From a checkpoint of a small mixture-of-experts model trained on Wikipedia.
Size: 11 layers, width 320, vocabulary 17832, 80.7M parameters.
Experts: 64 experts in each of 11 layers, 96 ReGLU neurons an expert, 4 picks a token.
Training: 1812M tokens, 13825 steps.
Below are experts of layer 3 (counted from 0) of a mixture-of-experts language model. Rows are named router (the router's row for the expert), gate (a neuron's input weights, with its number), up (a neuron's input weights, with its number) and show model dimensions 64-127. Each number is 128 + 32 x the weight over its row's rms, rounded and kept within 0 to 255. Numbers have three digits each.
Before each expert's rows: a language model's description of what the expert responds to; "comes after" lists some tokens at least twice as common just before its tokens as in all text. This comes from a sample of Wikipedia text that the model never trained on. Tokens count by the router's weight.

# expert 6
It responds to: Digits in years and ISBN prefixes, plus film, novel and episode titles in filmography or publication tables, e.g. 978-1, 2009.
comes after: "2", "1", "| ", " ", ")", " ("
router:100114159153135164138113108113116094170100173083148170109107133102128187113117158136136128078168150136106130099144105177181124088165144144145103163115122104098136059144117108130139156133116155
gate0:131148120148112143055118095067133179161134160103063113131107126144092186092113114115169075129167132190170124121104063082171164127097159106105119105129076109168157119140094094118130119177136141
up0:101107093072144067198133182140149099156144174089112104143149125099088120107144138147138204140107138109118158153075177117158153128073170133109091141125145135188147169139095059180111112095130118
gate1:115054131163177189164118199178141114143145180138128115067118133107064127132150108092136127182125169147142182075114171150113084151116130110066154066109137064160131109097075089145150124139130146
up1:136045097178156180123106134157118126110154086119142143064112178134124125078093171042151118151141161107153135058139131185174119125073104109116152087175143089165100105155082097113125118139125104
gate2:140213190124107170104134087111110126132102060162079126143169137133105114163109089112091080144147140138121075117162114102103171086127067154111092134120086137145122143109124167116114122156060041
up2:115137083140137173129116099162141139169126119112166139094145112128086084160085185128185183131124141149105151106142148136155131132111218103139080080150091146148074159132136022111156116131118047
gate3:118148152142141149088144097155131156116124083149175103207114111099114147140118183204114160101156088138124071065148124099167107138140131136087173078169142105113121121124146092109088089069113166
up3:158093052144145124165167092165143102096145140096138130151163137147142139142119149116105078130148124098123088080170100132128129115149108097157089192202113178086166129205142143118124090102119139
gate4:193163080119144138129122130134143111140146095148114145073168121124105146130140082121133136131107091098166164065117096098144119132144153139113072148132111212153137119099150122144091125105209107
up4:182180104146102135117097108165131217102122108127182127140139074106092087158107082179167083110153092143130174113200115123124117150181164122094065123152071149101145101090128168141136147108160086
gate5:106091150049101077104128097122145104117160079106106139140074111127172125118061118181100040158092138152143125120190158105132124119169130153127155085132191144139136096151124107160136114080135080
up5:133195083113122105148103149136165175096126154110105120151153141109155116127133129106185168114109094139148141144095147128108149202122164147079135087117146109181098135079084192104086148161192131
gate6:091113151123086066154140079081136109117148108125087086074128153178120143116149109131141129164102130134155140135146078119157060139134079128073104078076137130150085136116131169174134218165074107
up6:136143052147182177093104174172126172149100125145161141195113111099169121154103170134143127099135143141087087124135188174113213082151178133168154191174136144107175159122140071116136022126153140
gate7:145125139111149126117152130083136147115145123206099168129100082067179147129081170166141134169058174088124121154209162150107126111201079124137098127113073116073119107148066159113146159149082153
up7:140054108090117123110121113088118175111107097148092104110153154075132048073092116140137124130127094159100138127058128151192113088118151141139164144148155138148163140196082122155193150113156104
gate8:092103161132124147194075143157097074093094184234105092108146176181110190129093198077093135110149096121131152086184178128117187182186164183183083145106114159151124127137094176113158138070066105
up8:126087139129128167201110119150110044107096150215124099103108177188069157131116157048109158126153057126145159061164150175133181162150162169197080176111152179141108171156078085092113115071104111
gate9:155114129116094108148089101117099199147133144192136172167084167127120090139167117118113151130103160097172156021136145127124081152118112143077074102062186132163150108131186112176133172129124143
up9:171108078120109141116089092128136188113160175159113136119129110183100154163146062181167133095107130121137135115126130130169135121150154085112126017134114184180101160156192129139131102171158107
gate10:071192144107125128104123143107133182154095070106101096128150118116151124082128161119099085125125163123143162100147125046139170069065135112145115150159145092122164059137133140142105103142170118
up10:118099157126134175108149129143131066088130181148076119081121108136098137133083154165139114056144137113117114110098073129153110132125158118108136181114068115089206118119126083129076129144167074
gate11:159156176135116177084137113075128153170074086091102102148119111190106106114108114157094176089118135118115118105143137085097143096161115128161142117120119113234079169123145087116172134131063172
up11:139105156101148165110110161067125085148105068167083127111140101095149164126124115168142118117102123112099117162137102133106105089115120150111147131141124113070088093166165153171150200176130177
gate12:146160157139108147104140140121124108138121115064135114119070172114100076150102054163102097190179189117123087143087097055077126063134125113163160130096127119180107149091162068086157162115076106
up12:131105110145122103134175127138141097125090124112141154128121170134127117101100093126076076219127198144187141085107033051090146090121096124161137130088095148135119101101145135100131115185003171
gate13:163168125153117112118139069127159133119154082139088164111110122158124125113158136136093146109143145082098140140068170068156181086132081132161129091113132105139139162163107175124147080076193081
up13:128199122151108108141105118119107113104152070176105056060178158166139114116117134139184146180141109131146136146096079071107136104143071116189179151097176082138145129160137118141137150132139161
gate14:134084120128146181122162134133132148085163105129129155111124064158153167118107141160163134100107116088103152116106078086249146162173112126120156104141093150106112126155124111115062117082168093
up14:115068092159117098034108130128118153096119096118189109144108099094159095168111205112122097108114127097111111097154098061124091146172119093118084114141164133138158111133067141098111147094094058
gate15:120082171177154153077145075145156122144093125146167137171120117208120164195163079181128113137122147124159115136203114077122141122162168142123126097128154114186117123099200106105130110135074179
up15:097117127118107116143116147116131178053144082098143147123131095166112109148104221115110086094146142145178125108075114160119158098136142098092174120123136109089143150118091107144152173196188114
gate16:086092191124117141134174165121146126101132158176173110143169136137141158165186086149129093078099127176101147117123128181100139103121065101099148123138126124104136100103148121106118113210186102
up16:136117120160086079145110149147167190131136169089081156108125116171117111114110132142155197085163160141145073117140085144167139144141073159119183148127150118141126124123099130156034106091093116
gate17:155194103126134191135129157168121128142126165137167128122072094165181150171182139089169104124185119109157167082167120191127148199165133152145068158075132139145131113101078099087144101091119126
up17:108163096082161115141102130156138138103123114170154189166128133086113181134148185111167140112133086143137093096142128186133171140195117134170118146097168140132131161093117094101180160119096102
gate18:156135100134105143144178186104173123109120103084073087117110105060069137107072071141024175155106174084170167120183127068133112120150153118138136101127101107132111117150194173141108109133134120
up18:096199163135115140102135149200131100161131134131182083140139104076125116163115130097155092034162078182108111205079165130220161143049144149086107116087145130138134102134116128179076087134116118
gate19:134169077151138091132121143133147111135094055165153102159135122128075121130115127112133099099111103139178159094137123207192163162112152136148111171125150162140120147089162114103091137073126132
up19:098099154119184184189113112133155147127129194111101128127126074163165126149147075121068090180132168121068121144078119177140138144130094094098136133121127072091139103138111112126145126176090211
gate20:124129124207113112119143094104148101143136150114103106105179095128074165149148161131146155119042043165102085169097146093124072142120160108188088124171118166154151109130091109077124091143183122
up20:178103095132088126170155098110151126177135170088079126139121062131098179129146155098146114054080059125106101135103106104172114127133157088194090125164087148156167116132115052066109112146194101
gate21:161131136109124148151146135173172148139123113116115137123140096143135094105124097089042175163103144090146181143097129123014143130089112139148097080126086163105113103129078155122134109096134068
up21:124173110103121106125151134122117138158134131084117154151126066069104161130161086172180171135125178138179166119140144158107210145156176121094081130096112152155125120127091069156167132111137180
gate22:116115152118119187188139180131125019155132130142167143124133156109117123162114125108092076122108125172147112113136104112128146130169173115194155106160132176114123084128124139096120070125119143
up22:115155126135112154094151144175126138177109103104183086097078118123235137150090174128119095137179138156075125159113175106108147053068134127183106092172168168088106159125116148079155100137169123
gate23:112138134123152150127183145133135131162125197140176078127148114167175164074155176136123133120174160096115129130139116145197146040102159099129122132166114118112131138112166087153108151175157080
up23:091120161178154086094149077145146138113129096121135178108134134169139121130143163137103128089098098146139186120136130088075112166148149117068186103085144124152113142104100132141084134101155106

# expert 30
It responds to: Field labels and coordinate symbols in bulleted infoboxes after a line break, such as "- Part of:", "- Coordinates:", ′, ″N.
comes after: "\n", "-", "\n\n", "|", "- •", "- C"
router:156093126159124106170096166100093137193108224130148113102120153127115132121136150147178117071150141112092131125113140099151106099120137155145090156088083161119123142124100135201181160120146132
gate0:159182154131114132129141101165114142135132132139192150092057153126109143142166111102125112128098153132163176140145094121078144112133045118154138087197124153144105156123159066111082131139121120
up0:113162161107129133149154080126162163183121126113065120102127106124110143112097125079142139172195154147091052132143066097103136100122165148159118141137129085142136175102192118132094106086162072
gate1:148073077071128138152160136129148151147134153130106161086124200116110110137148085151134051103136094123149136075145120159120102103134116134077094083165142187137152129130113063134102091135127137
up1:145174141200091106151110103113115108145132030112143084158131087102167119102053133150125092170106131149178133126121157118136114146124144132104213115174207093092102097141098153138125178129138190
gate2:104125092115156147126154100115145079076132130140153111142151111157150152124193134108202145106111114092137182107140142164129175149133068124112135135156153140133102155163127058110088134131152156
up2:130203121086103141148118109059199064102147109121106106130147150077120164125105106093135094156132139109138151123131075161151128173117169167116116128135157160094059073192135086124139172083152127
gate3:138158113146128148111078152151158110135141165119118129126098112142106099167162089097125106109048108114125102164073110102151132150125189093094094115108132115175105093112122178123148181027156091
up3:117164097111058102058169131162142192159146129135094093090179152090145171086179084143146128105169093115180137067142157129180096118147051144129164113124109111121118104182189087153133164125140167
gate4:090138112169168154148114120122139086106136011090116151076148140113083098107070102102108157123126126043098142122111131064115116157113112127114123165212159099149148153131176094183095181134151140
up4:065125150107152095134139133106100052112108131098202173160162184149154126137148147100147087170083115109150157151127129110138111078103138155109157089104107095106124114126126065148122129122080096
gate5:147145136145146152116186115133125152152113100117104136209081164127139128167132141094072135141125102040121127113132161160116105080063127167096149154076109164182128116165115114049128116111093136
up5:182166199148159098090113175125127106221104154098136112116100075156134111165132158057165120031146106137113104160159151150118158125137119135116088151157120097134118144067141095123193096150137194
gate6:076141181141134136158189158116143198141179121128129122156188138124076153056100128155100182160101161071115134116130090071144110126144078068165137083190151114101138129080155149118128157148096093
up6:125172073137185182114129076140101114120180142119129162176125088088141117099144134135079161133152146153107053182158223138112130178170094145156157139180168089080074133140159152212094132142125089
gate7:195159089170118127089084162047138134160093217132111094106076118124131105131116127109087168092117123140136121158135141121207104087105152074091120089126048104114195122119130085069088140152140114
up7:164119144042107094154111171109122152107135111114140192115139160115093153140115074152176113120118136103168126152133093132116118144135120149177192111156216085143075101128131140159128174074107195
gate8:126081119115144112136099142068125086162123165120109131219173122123190143117102199123122142111129117051113134120166087144161118162114160108105134097105092114075111107130078108075112130118140170
up8:136121143146150136173179142119150125156095094100131107108097146174102138075143105125164078181084158132160092134179069058118127140160156174119093130101170164099125131146122094108125135120149121
gate9:144142141090106126076059106091116062137151121128115108158145129118131109110151032149117212117149128110169137122169199162136091148147161134118157131101194131147146126108135149078139096124129111
up9:152123173146096112136078070040101101158167141095149131144083102119143092093111103165066150111185117145146179114134178151131076165137158112053095148113110169121160166102156107123157036147143142
gate10:122135144191131095105100083051146137108143129145101104158124165109133129137117125137115122128117138210153171161139117095185104190131105200108122116168165152105126124156094127106135117124053177
up10:115137129093121140050112145131142176115095039161123136158150092092210075084050192069166094073110136144076149033134107102167088086133048136158049149146128076193142105118161126036157186104164155
gate11:058138156192113141150132048100152111152132152140088147169142157133110154175164111108155085203156127112079109178108106112178135122122122164141149153110138162099189112148115188179078132147111117
up11:136126102161151129109127138153123128131124071078100105109132141116082212105102097137071211098098151104126171173078127137112154117150151151157119126204086145119114152177086085127081077138110134
gate12:163154185106088084095075164107158108103165152121138109085104148150144125112130099129161111087089108149200108133114140118125129110106117150112161158159060115184141062128098064138148094129155153
up12:129079070118132120187105126070127116127088128121134139137196107106093089165165090130130136123111093133113079139157167148100073110149099168130081090172214133110133124067084092132153129124112111
gate13:093137064161143072181062101119053062182154197123172115114127103122141158128178125125146149079127091179125130110129172159114113100102158235139190097077118149118103158129095152125091134107137146
up13:116154082106114056198086130074107119166148203124162065148131094128113109113134140120159162099080130193062142051123121141151106141089137177120181065111133138145099189158105180121119148054087117
gate14:157173131113120137119130118143158130148118158101069142165118124153036107136103152167179141098149100153110142126114155096131070142107173066142113128091107218209105136110076139093150105130088127
up14:117109107171109142162157133055111181119137160133148108204153126095123105111160134169133089160140167187206187141149105130183170146138093103064210136101122130188145154148153129104125106155134168
gate15:142107122134097187103081132146115132115192071103137144111087153109164105069007118166148113145086094178196144088133138104141166129099131121177152100089115188130066149102066130114122108104125118
up15:118108118146115096056122181128131121048149157120158133109149059155206173102131082115137111097137104152105123150141165142155135129075138132152067047138114152118090120114149119152109101117102098
gate16:104096084133151113139110157116111211099137115137136091129148128133113119115143093128143119088117076109090129093135147087123154166160172087124132091123152154129170128194093146132163138121141113
up16:113166137161094197089128089122125121147112136205091126177111121143106084137180097176105060082142147182144133106090043107076121139139127141154137141139167110117124125086151208173135162069133123
gate17:141109107138187143155156140120115107130108176102177105147096126157151107123126104068105132131132140082107128173128131154061151119093153129133096129104156192092087122084119144157180136144066141
up17:143140164143114114181141095055172138121085114138095136138119104088147129079126162091107210157084142076178166127103074098093086136144128130112111100103138111095086146102086120108184122083178126
gate18:122173097160173141054156111104122089117124148091115157154088203098173105149126083124177092164135018126176159126164170179152157122149211139160130107117129177104180080066069092129088155114140124
up18:114104167155109140181118123165104128115115099144140127084141043123132176159145176178102175102141169150072086153115112132106113107124072152094105164117135045153097129169226170138120124132120107
gate19:113112117126143144151104088174098146084108077097126161172141170096153200128148146132117181073104166089092102114126151114135185124127072120123133129123155136209104104143181108173138095122063129
up19:147142109156145122069195176075123123109113169146145090089126133120167086124112106160151102166117100147207127122151098147122097099115186160144134164158138090067127111100144148105094132149200156
gate20:130110101147166105082150128143137134176105092170071099131161071135112160091153098094124194100076111134097100062133124129163131196118170159117172098091142097148146146130146151126153127112102090
up20:193095123115170136121139116173184122190122104148057143118182117119140122111152136083174146159122147151122124137138148174150158046155137153105094115084102145143133132086145139138129047152116117
gate21:138105041145167151151145136134102153039157078148123163154155165171145041080112163068104078116120112121171123099113168156109078053117083076087149167141108120116090124101078144077133122095122092
up21:134149083150169139150066139118122094097125136101088162082114097165047160073193092115139137127089095107107101116111072133122182154144108173166166106125094169117156114143139098176064092191071117
gate22:163196129100142105121146094060067113122114043141144117133132181120119092109096091126132082143137122149102094132120127059187156106095169169085126125133183069120155096157149143191104089164166111
up22:091091119156152155110160171181102162164092115135137096075139124172189120089106149136156024138143156159113144127095104112138104098148080178148105135093130159103132127127194145088124119120059159
gate23:114141109124093201113193139076084167150113103065128109169135208102061190124140141118148128147153102090167115138133147093102150121127138129154126143148112130030145149151128088125166134119185112
up23:145126068175121132132215117049084103121094103097190157119112104146168164164093122134188110126137148114131118132114090120076128098118141130135054084195116120142103144169113127064106117167168201

# expert 34
It responds to: Final three digits of years after a leading 1 or 2, usually inside parentheses or date ranges, e.g. (1997–2001), 2021.
comes after: "1", "2", " (", " (age ", " (aged ", "–"
router:101120154167146161154111164148080119169050202102129175135092147108145145144116129165195129118174122124098095108146147157146158057166145141169081174145097093084158137108141091159121148193123112
gate0:116119146159072133085156121136128118129147166103153182141085143048068158082116130118118158124158137140125091083104100110166102203134142107113103154101135098131105148184094070108133114127084055
up0:128172146115156116133069139169094147122149102128091113098130143110136069100160104126158176168065158120091142070149149109123067154136040182170103106187157153128128134050078151146124166124088198
gate1:116068088146075124148152110124143162105150103106135134175101191048115142125094219107139099112168067145173138140095078171184095164114160131129145139114167102105146109177164132105145109160172130
up1:104196124115177189106112106112133083090145112138140082092179183173103151121170087145105159149090167128094119120088205150122125106143111044105132127155076130147151159069124164129098179102137183
gate2:132086110170175161106098091149117164150150105140130114142078081130155197121150168146107167128147067142116190131118167128125106115137074088210126125151170127142071147135138216120136156104168177
up2:120124109132221117099169109144127141124168145117143153120172167101125099159132118147162116139086079138116185099122132227122141067147123113057108173113118106097131153113088118164115134152134168
gate3:122125130104136108103134125115155095115093181185101126116183171158089136061092164130153153146142111106119099106073154122099112113171194085079153112117099127136109150135156130119141129213141148
up3:149101080123136149160145179114183103149103165119155094101153151167147116081158165167147101169076136092152097110114149081122125133149128043067153120147105163210119156091205157129102141165163115
gate4:137109133132097102149089130113116147148198175151072128165098085128158135056143120179119136088165131082093108086164079144174094103145076114114123128096122121165137104141101181124108194100108118
up4:159131101085163144075145098132119098109140087118142077078116143141066130148170083096131140129051136134136157171048175131077083107092169163169152144142083159163098161085185090151151078142158183
gate5:151118105151134114136083159186105078186136177098141119094155110122086112149172147121109142123135147173108138100150206119120058151163118163154109124143078160102132148105037090201099121118153148
up5:100121155108141124073171086088138151067138089120129134152101156092175150113102145094123091132145113065142166160127087142122204097119131128103152124114176100145100116140227152044168124168108109
gate6:156100143050110142124115169170092118139161089081110160118108182179110117103136090142118120124106134066124107091152126172151149166107191149144131116100173131095158072115064138173128102145146124
up6:109167127119165110175121145089156105087130141202131103151103110092157136107111177122107153140139129219136128145113146101136113145128009093163139111148107096154167152089148104115148104120134122
gate7:121105121112163135122176143128131100073105089106067078133130086196107127065180110104122148137019114129099182091161110081145171129101161167133177108131124169138176173114167096167122107107097110
up7:163133117095111120147070129137144148210176120114162173110136164120113142145081130125140061125220184115165000151132118180102120147151111128141102116152157119118110099108093168097150110144165135
gate8:146154127036129125166089151125119152073163095134150078131122106127073164127099191093066126129102141168077142175130156115162134181133121144166118118127192106124159131115164154152154159136179116
up8:134121154138122150066138106126109096168115093102071111071155118139113107118132083106137125119175053169175099076123084099101135179072095063129124116121111121121079110138126079099125093098133138
gate9:154135100142150106118132096130146131142108140136133110163131180103092114139133143123126118105167099111168112123136091107147108151138194137103062095171132145142157092112146071116100145125232188
up9:126139119118148138184162098148152168133130138163070171153097191140121125106128132123129150129181087136169114120176142127126158121142115138122072092177134116126115154144104069083094083129181131
gate10:082105100114175152088157120124131156130100073085140145105096175134118158129143137104113154189109142146131082137125124110115143133124163129116168176134146172121146104103159170181093106159092167
up10:067149093114187151105172111124161158086109047102111111110102132159120146104133175099129161168105169166108113136143173119102145140143171097083189156148146155156175109090149116183085110170116124
gate11:196101081106084138130124167140111116078153143152140069128096097150137087133112060147198145152145103067134144107100161181109064174146185166123144090115175133050120139119172147111123130145148152
up11:134131158110085107161128135110126110138143088134111110121136130095123124180077114169176139105164098124187173123114139165114106104116158206131167133165105123090184148126137173186116122108176116
gate12:170121066180125129146142098157117076133167095162142159146134146082155175106109166136151132092128102142148075057120154149147113126146165175105121118130172090121139083118094145116156141158193096
up12:123124087152135112144150185158135098121118100184183152159132145090173168145116167155146132136122084132183092073154171155143098142165166194089132106114155074090125092095096168176158168129201082
gate13:145122146059142146106103136118121050138120152105121128170163156151070137071168116107128111204105129104111172115065136091091110145083126073110146078077046163093095124131150121117091127131107143
up13:127106100151112078158176174141152167191100115131123115134158165136150132067142143164154123089125097130152106177163080178138070127128167156173106158142168115073145180095165112182146174144152137
gate14:180151076125193157119135155142121180123064145163139132099139173141165125183134093119155188118113139145165149131097167126093076156103152137117100148094156125123165150125128155111139114143134140
up14:119105097133062060129140130124150147161146101113128171127114082179180161123094134153126143134093153095161160117148128141135053101151173108142124101132118093161186085092127105059145109091170098
gate15:124100135152106101132200163156143120116195065128160124096118123155098128096116202129112097101098135103119091141174130099163123177077160157135211098072135145116121143134155191114122142122165130
up15:093110145107168122198154089139121140124129149141122115100150109110145129154176077231124161086143099104139091122072134109133145055133140122148095146144104095151115106123056079121130136106075067
gate16:132150178068082064124113146144176101008105102104126103117125093149152087129110117149155146144187143112091173121124173184127121151186117129143177115127110106109178143154165144150140215161136128
up16:144186182084067083170083115144100132155089073089120156122124072074139201091098082138150144091170111132081133075115126166127119157164066138106122132124161127129188132110109145194140150148163128
gate17:130098141095128048105107088146131097108140110054113137133064115153163071144127081094126145155151158126155063130074170107127110084143101176118192085119086124150146138078156108180135117118098119
up17:136162169100075094196052166170153112126104118128086068154113144085113123105131112187136141161157077067055088088153136149151106164120125138133175101087166115097146147142110124180117131117126154
gate18:132124068165052122200116120117133100081133147144130143105103149119209106145097144121170111130095080154063099159173101131142073108088119155094143122166130099124080130106193107056084087122184117
up18:094156145173158150142090093143126155150096170158175148116109136128110113136154093176138117110137174116153081164182137043108100102152145133129128125077084088121129158109122115102073128116141130
gate19:116198094152124117123165126169151137101135139146126119139155115131066144147112158162176128159118067118092088099129145169121113155140191104127158066125113063118154109093099112153126174174126161
up19:113041079105161112117120153120165123088164113124118135110156168124190131167200089137111168107071105103152156152111107133125105116155170111168112151129146128133114136124128178116117086083092104
gate20:211186137101090094120121098098123106084101105171076062106136118182118073057114136109147141136058083134144119143165172123074098191066115097178107095138147133159171183130125122147146116084116183
up20:134141129100147170187113156060141124103100132170117147150078141113120093118129146108101119118151158169110099132063170085090186196157112113083108144177144133081150126173047094112091153098118127
gate21:142108095117122139090108151160105092121120107193118127084147126162158075122138103128134155142098081155175144087162137128093101167102124135144059116130099141184127133137128116121097092124138127
up21:101193146145077102073131155137131150078134074141118106112135110135209132160117116125127073113090098168174150105144122140106137176165111147124118126146141161130118092110119165141095124131107178
gate22:061113189154155103129121153130109132129063154189159166096153135113154153122167062133157151116095116158192099093131143095109122122157167096108096138124162118130116106130152169153099119128131110
up22:124128143092139093078180157137127157148172104122096162093067134109083131088097138082100109116121137124146105143146061091155147119076163205133158123074133143096105168135077060116139124109125083
gate23:151172128123084154103090080141097090091119074129097119176078135219139088124164081148111100114113112129093097079130060121106137117063122146150103089136103163126105166149149088116142100151138129
up23:145112095099121115133165099145142123184140143088158141121130126123103125135122109154087142103116151091140120124089096088144078188123158176144159120132139139140145095111170086103168143122118098

# expert 59
It responds to: Digit groups after a decimal point, especially in decimal coordinates like 36.283889°N, plus table numbers and sentence-final periods.
comes after: "1", ".", ",", " | ", "2", " "
router:098127131144173111157119151109130115161068149113127170130099115085129162134117112160166104098135148145148065139157161153145147086201167224166100183090127125081216117086125129208120160114128164
gate0:124106110173178131116112087148116180160145152130167121095159155144125111148096111098117147156072062127149138102126087101134096201092130096116138093167060126098125113185179106077098064150131182
up0:144105126158167155084122133149136177160131137143177159115111139148131096142050107118131139170084037133167116088165095104151124200111128131144135067173102138089104094183147125101104088145133157
gate1:093131170156083134188135075146109138150154162115093156063139092174126117106157115113145102165156053128139203125118114069131132151114121178178118101181109153163124103144120113121090100121130178
up1:148148136105151119156081126113142207084100129133161158139196118074153078141099102105116127061150096145067151125125169135132165168083119073088103087206161127129160135203138146087151090124128162
gate2:132144098120203085117149148186167112095119136188088093117140071127177144158172118089152119133092117162198165117141100121126109130165109142145084104165153133067154121094093164114116067107168136
up2:105133153087128116125233181189137151136141116155143097110143147166201164120109147168148070137129177160160128110111145136135146139106152097096179144089100137156155084127156159145117173210136127
gate3:086103155146176172105167119058117182096158110152173162097119107123146151123110125144130093127151168150155153118154132177102098093160175127143125161061133122129173165198126147107124174137144156
up3:109145165134133101109166093138100116064180108155068162127105103137160126107102127110197080121172090113176150124135113152090106074159112175179129102148142178158135100148138149088120129117174110
gate4:135160143096115155129175087112122124081092156133164153063119083120125082087076028127074087149137128140129177060167138122134128166153089158148097172163144120114155095124101186078157144139057129
up4:076112143163143026079080098077102131206137133138193149188142163118168151120137156117141178140104166139145155109103166096120093100129085125110168164125200121161109093140080131149131105105099143
gate5:042142126096203063127201129116162145153052124131169130153159132188093080127099127091113146136120066174165180115062110149070155150106158098173123127140127108108100157148164196146122144131107129
up5:167151171117090186099152145154127226132144115178155105134170167148138140114103170105118129083127159149137164179099084135154125144116050112165139114150071160116141168080162150150143164114143099
gate6:169138078150108112181150163172142144128165128186120088160166122159160131153085129169161160177122119110157106157154072074103099138142235186162142097145111158140148160108109109135121118100162192
up6:136150109160114118161107131184145158144151147189098095169148116192130129131102150181182161164128170102147115123102068101093092095144207202095158140114105128112108147152154174141117162103183155
gate7:183132114120114174109088120125105130094150084121099183110161131128137142157144077131156136113137044180163149143157146035103092192192174148141120096102175102161082128129141140109088117091135075
up7:216097146141146129163095124105094111104077085117169170081127157092103157130129122113162145082092108180102113118131102030153093191210150137149146147149147126114131155134157145202130131125166134
gate8:131112138173158087174135104114118109152181153140165109115092153101124160159184103097141116138121096155129121077116144110136117138057146093103065107085111117168125127090123135158139114117079170
up8:143179139066156131152107130098104148153155157101114159095119125080135133114094061081113127132176177163115096119126150085135142165134142183076072111135059126173211143132137124143142159182097174
gate9:091127147120188155088075086104130119178107194098150142110085135096095168076156132097134160087176175123087197101082126132109092177080085086100146164098112089081112172129153209148125186167094208
up9:103132186132118120173125137149095101107132116083143123169148113205120144109123192146121169154103110108096133160118128118118146052131135141137174141147148094144164134157116097097119100160098201
gate10:066147121124159163170095084118100000087111132111093129136189159116144148124124106140162145105151137130101176136123137130160184124157062144071135131135078086164185137151124109069111184145128185
up10:158110128120119094135159137123147228160162112125159145100059122120123132114115153122131095176082112137151086124138148126107086149142166078203105141159168167084069112118142139170138072135130093
gate11:089194182125113108134142135252157148143166110107156154170099140163112146137135123133091216089137139159158076152100160146153083094170167201135174118122204134104101195078134158136136057135151084
up11:125138224093117074115132155105104080077173093086156116075139088138125147091137187089147131100171108167136196156120145080160151193165141095103192125133166133122116126144172091181078153138065084
gate12:152138185118192173159099140118105172119143100104098144131132123114092142112096093068048133206165106150100099219118157185121142223152089121137128103128158135088165094100131116146161088172112105
up12:141127086138100128125198129074142074146093151091219083142120151162150140158167150100114130188108177151117127118127112084080128153114150085125097124084097170117114176108107133063139072113107152
gate13:109195172109147120069174141073132098091147140094130152064126136064128140100087144073063058102126175157128118155146114124146153117069150119122109152135054148129106061101136070127172094165133111
up13:135072158125099158157158190180103196173146117126064086119158147169143088112136171194185111155131044119125134171141118144155139142113131158158121128148157103083121176067108089228117134100154125
gate14:142094085135132140130148112118119106107156122159175152104136182131108102158107130143135175104106089120134147190124142072136103101078104124170108147186133123149069155106111103124107119074067081
up14:098100129144169179131169073138110085198106199101109160057143157140162177096104178150116132125168066135127117182119144097119110190092155145176141146117150090144151113090142086105107111104063141
gate15:145157147129125171145055079184121141128157132163108138153161077112118157117114110146146145199149135103125139139117161115158151134191110100118133141191179145159106111102069145188138150097163107
up15:074130108158168113113166149133153135128127185109121106136118152189163061128137158091152137112133123127128107118060174186068136052083106102141118102173127121183123197158179101072098064166160101
gate16:123111140127128139225116165149115167152115179138255116147134161119107143105101136151200165066125106140127120109097117099167125140070084121147112110087112119105127132073123126113136137156144199
up16:110115163124108206231137152165117131106108173124238128174141145125082135101103114151164144079129149129134109112151156106155114119078086123152133116111137116123105175100143165092139154161117168
gate17:112140163142126074068157137135137158097116094176119097123139082189106060153161122139182162157129135120170116140107111207097149090099134154112114099138156141115095144080134103125158127154117122
up17:185084056128099150168121127116148167140178111091151156126106089070145150137103109144102103055102120115114073117134182101128110160144151128168148117154148100161119141156134137097110136099129147
gate18:104192136117142126124118139113122134140074146122193112101140128140153095160134132083124088188062160170130155133102141126123164105112142139155093158099084107175131058193152083093172077171104120
up18:080138180109151062084089186088143114104173160124182118091096141168145169115128144100087092154112165177147073170112159114188117154186179119115136103138171127109119165170143122119149111158150131
gate19:173144111139111158107118080164107106134133093170085132156138192103070122146163116197151150083184183118100124140167150113130123092145061169138143099117140112125097112139111110147184174083134041
up19:134104137133133086164122177146129134098086151085164113082131083128193128110105140127112111135100109117124166145106118124105138129125237117147135191128138124107169167114160140097076109190151222
gate20:205148116112099136091091112120111112095151115135120090157072128211147212098113146118123152117110125158140155109102096111149111147143129061071183128147114152125105151168196174018147123166167152
up20:032084143143146111147186096118143143136160144111117160089168142023107030144156079155125070117164130108106117156129178163174121094091134180203130147154140132135124112108099076215138155126114104
gate21:059141148132146105050148140183132050155187149102128190125129158192173124109120142160109094150145186134116154149172136161046161132082147193113160150087082122142119146094133140117121140130083097
up21:140112062132092115194135144147151157135088122163137082141168117058105136139119089114135153103099061119115136123092091134209108089164128093164092104136160124113101111146136138124158137096165125
gate22:120122147101130147096132091090095135103159084110119124197137159091145125095096159097113091157187134120142122109096103071172101143137094105128107130167073139199100109104133157163162160152099114
up22:092163147124100146085137093097103175116114113126110113158099160095137103104054146079138099150181106159152099091080103073142114134143080125125108093171081139160129109136135146126129113169094126
gate23:134140133140075165155133194094134113130127122129049135118120152104138152111034129112168171169113032134161124082141064120157150152133065090087083131107121094140104114112110126119133080109073061
up23:161158092154090121082120069176142118073182147141097113138171129173170171088104157136110104119142117136172134060097149116149107145080084135091092116128149128120079113119121135061146088125121093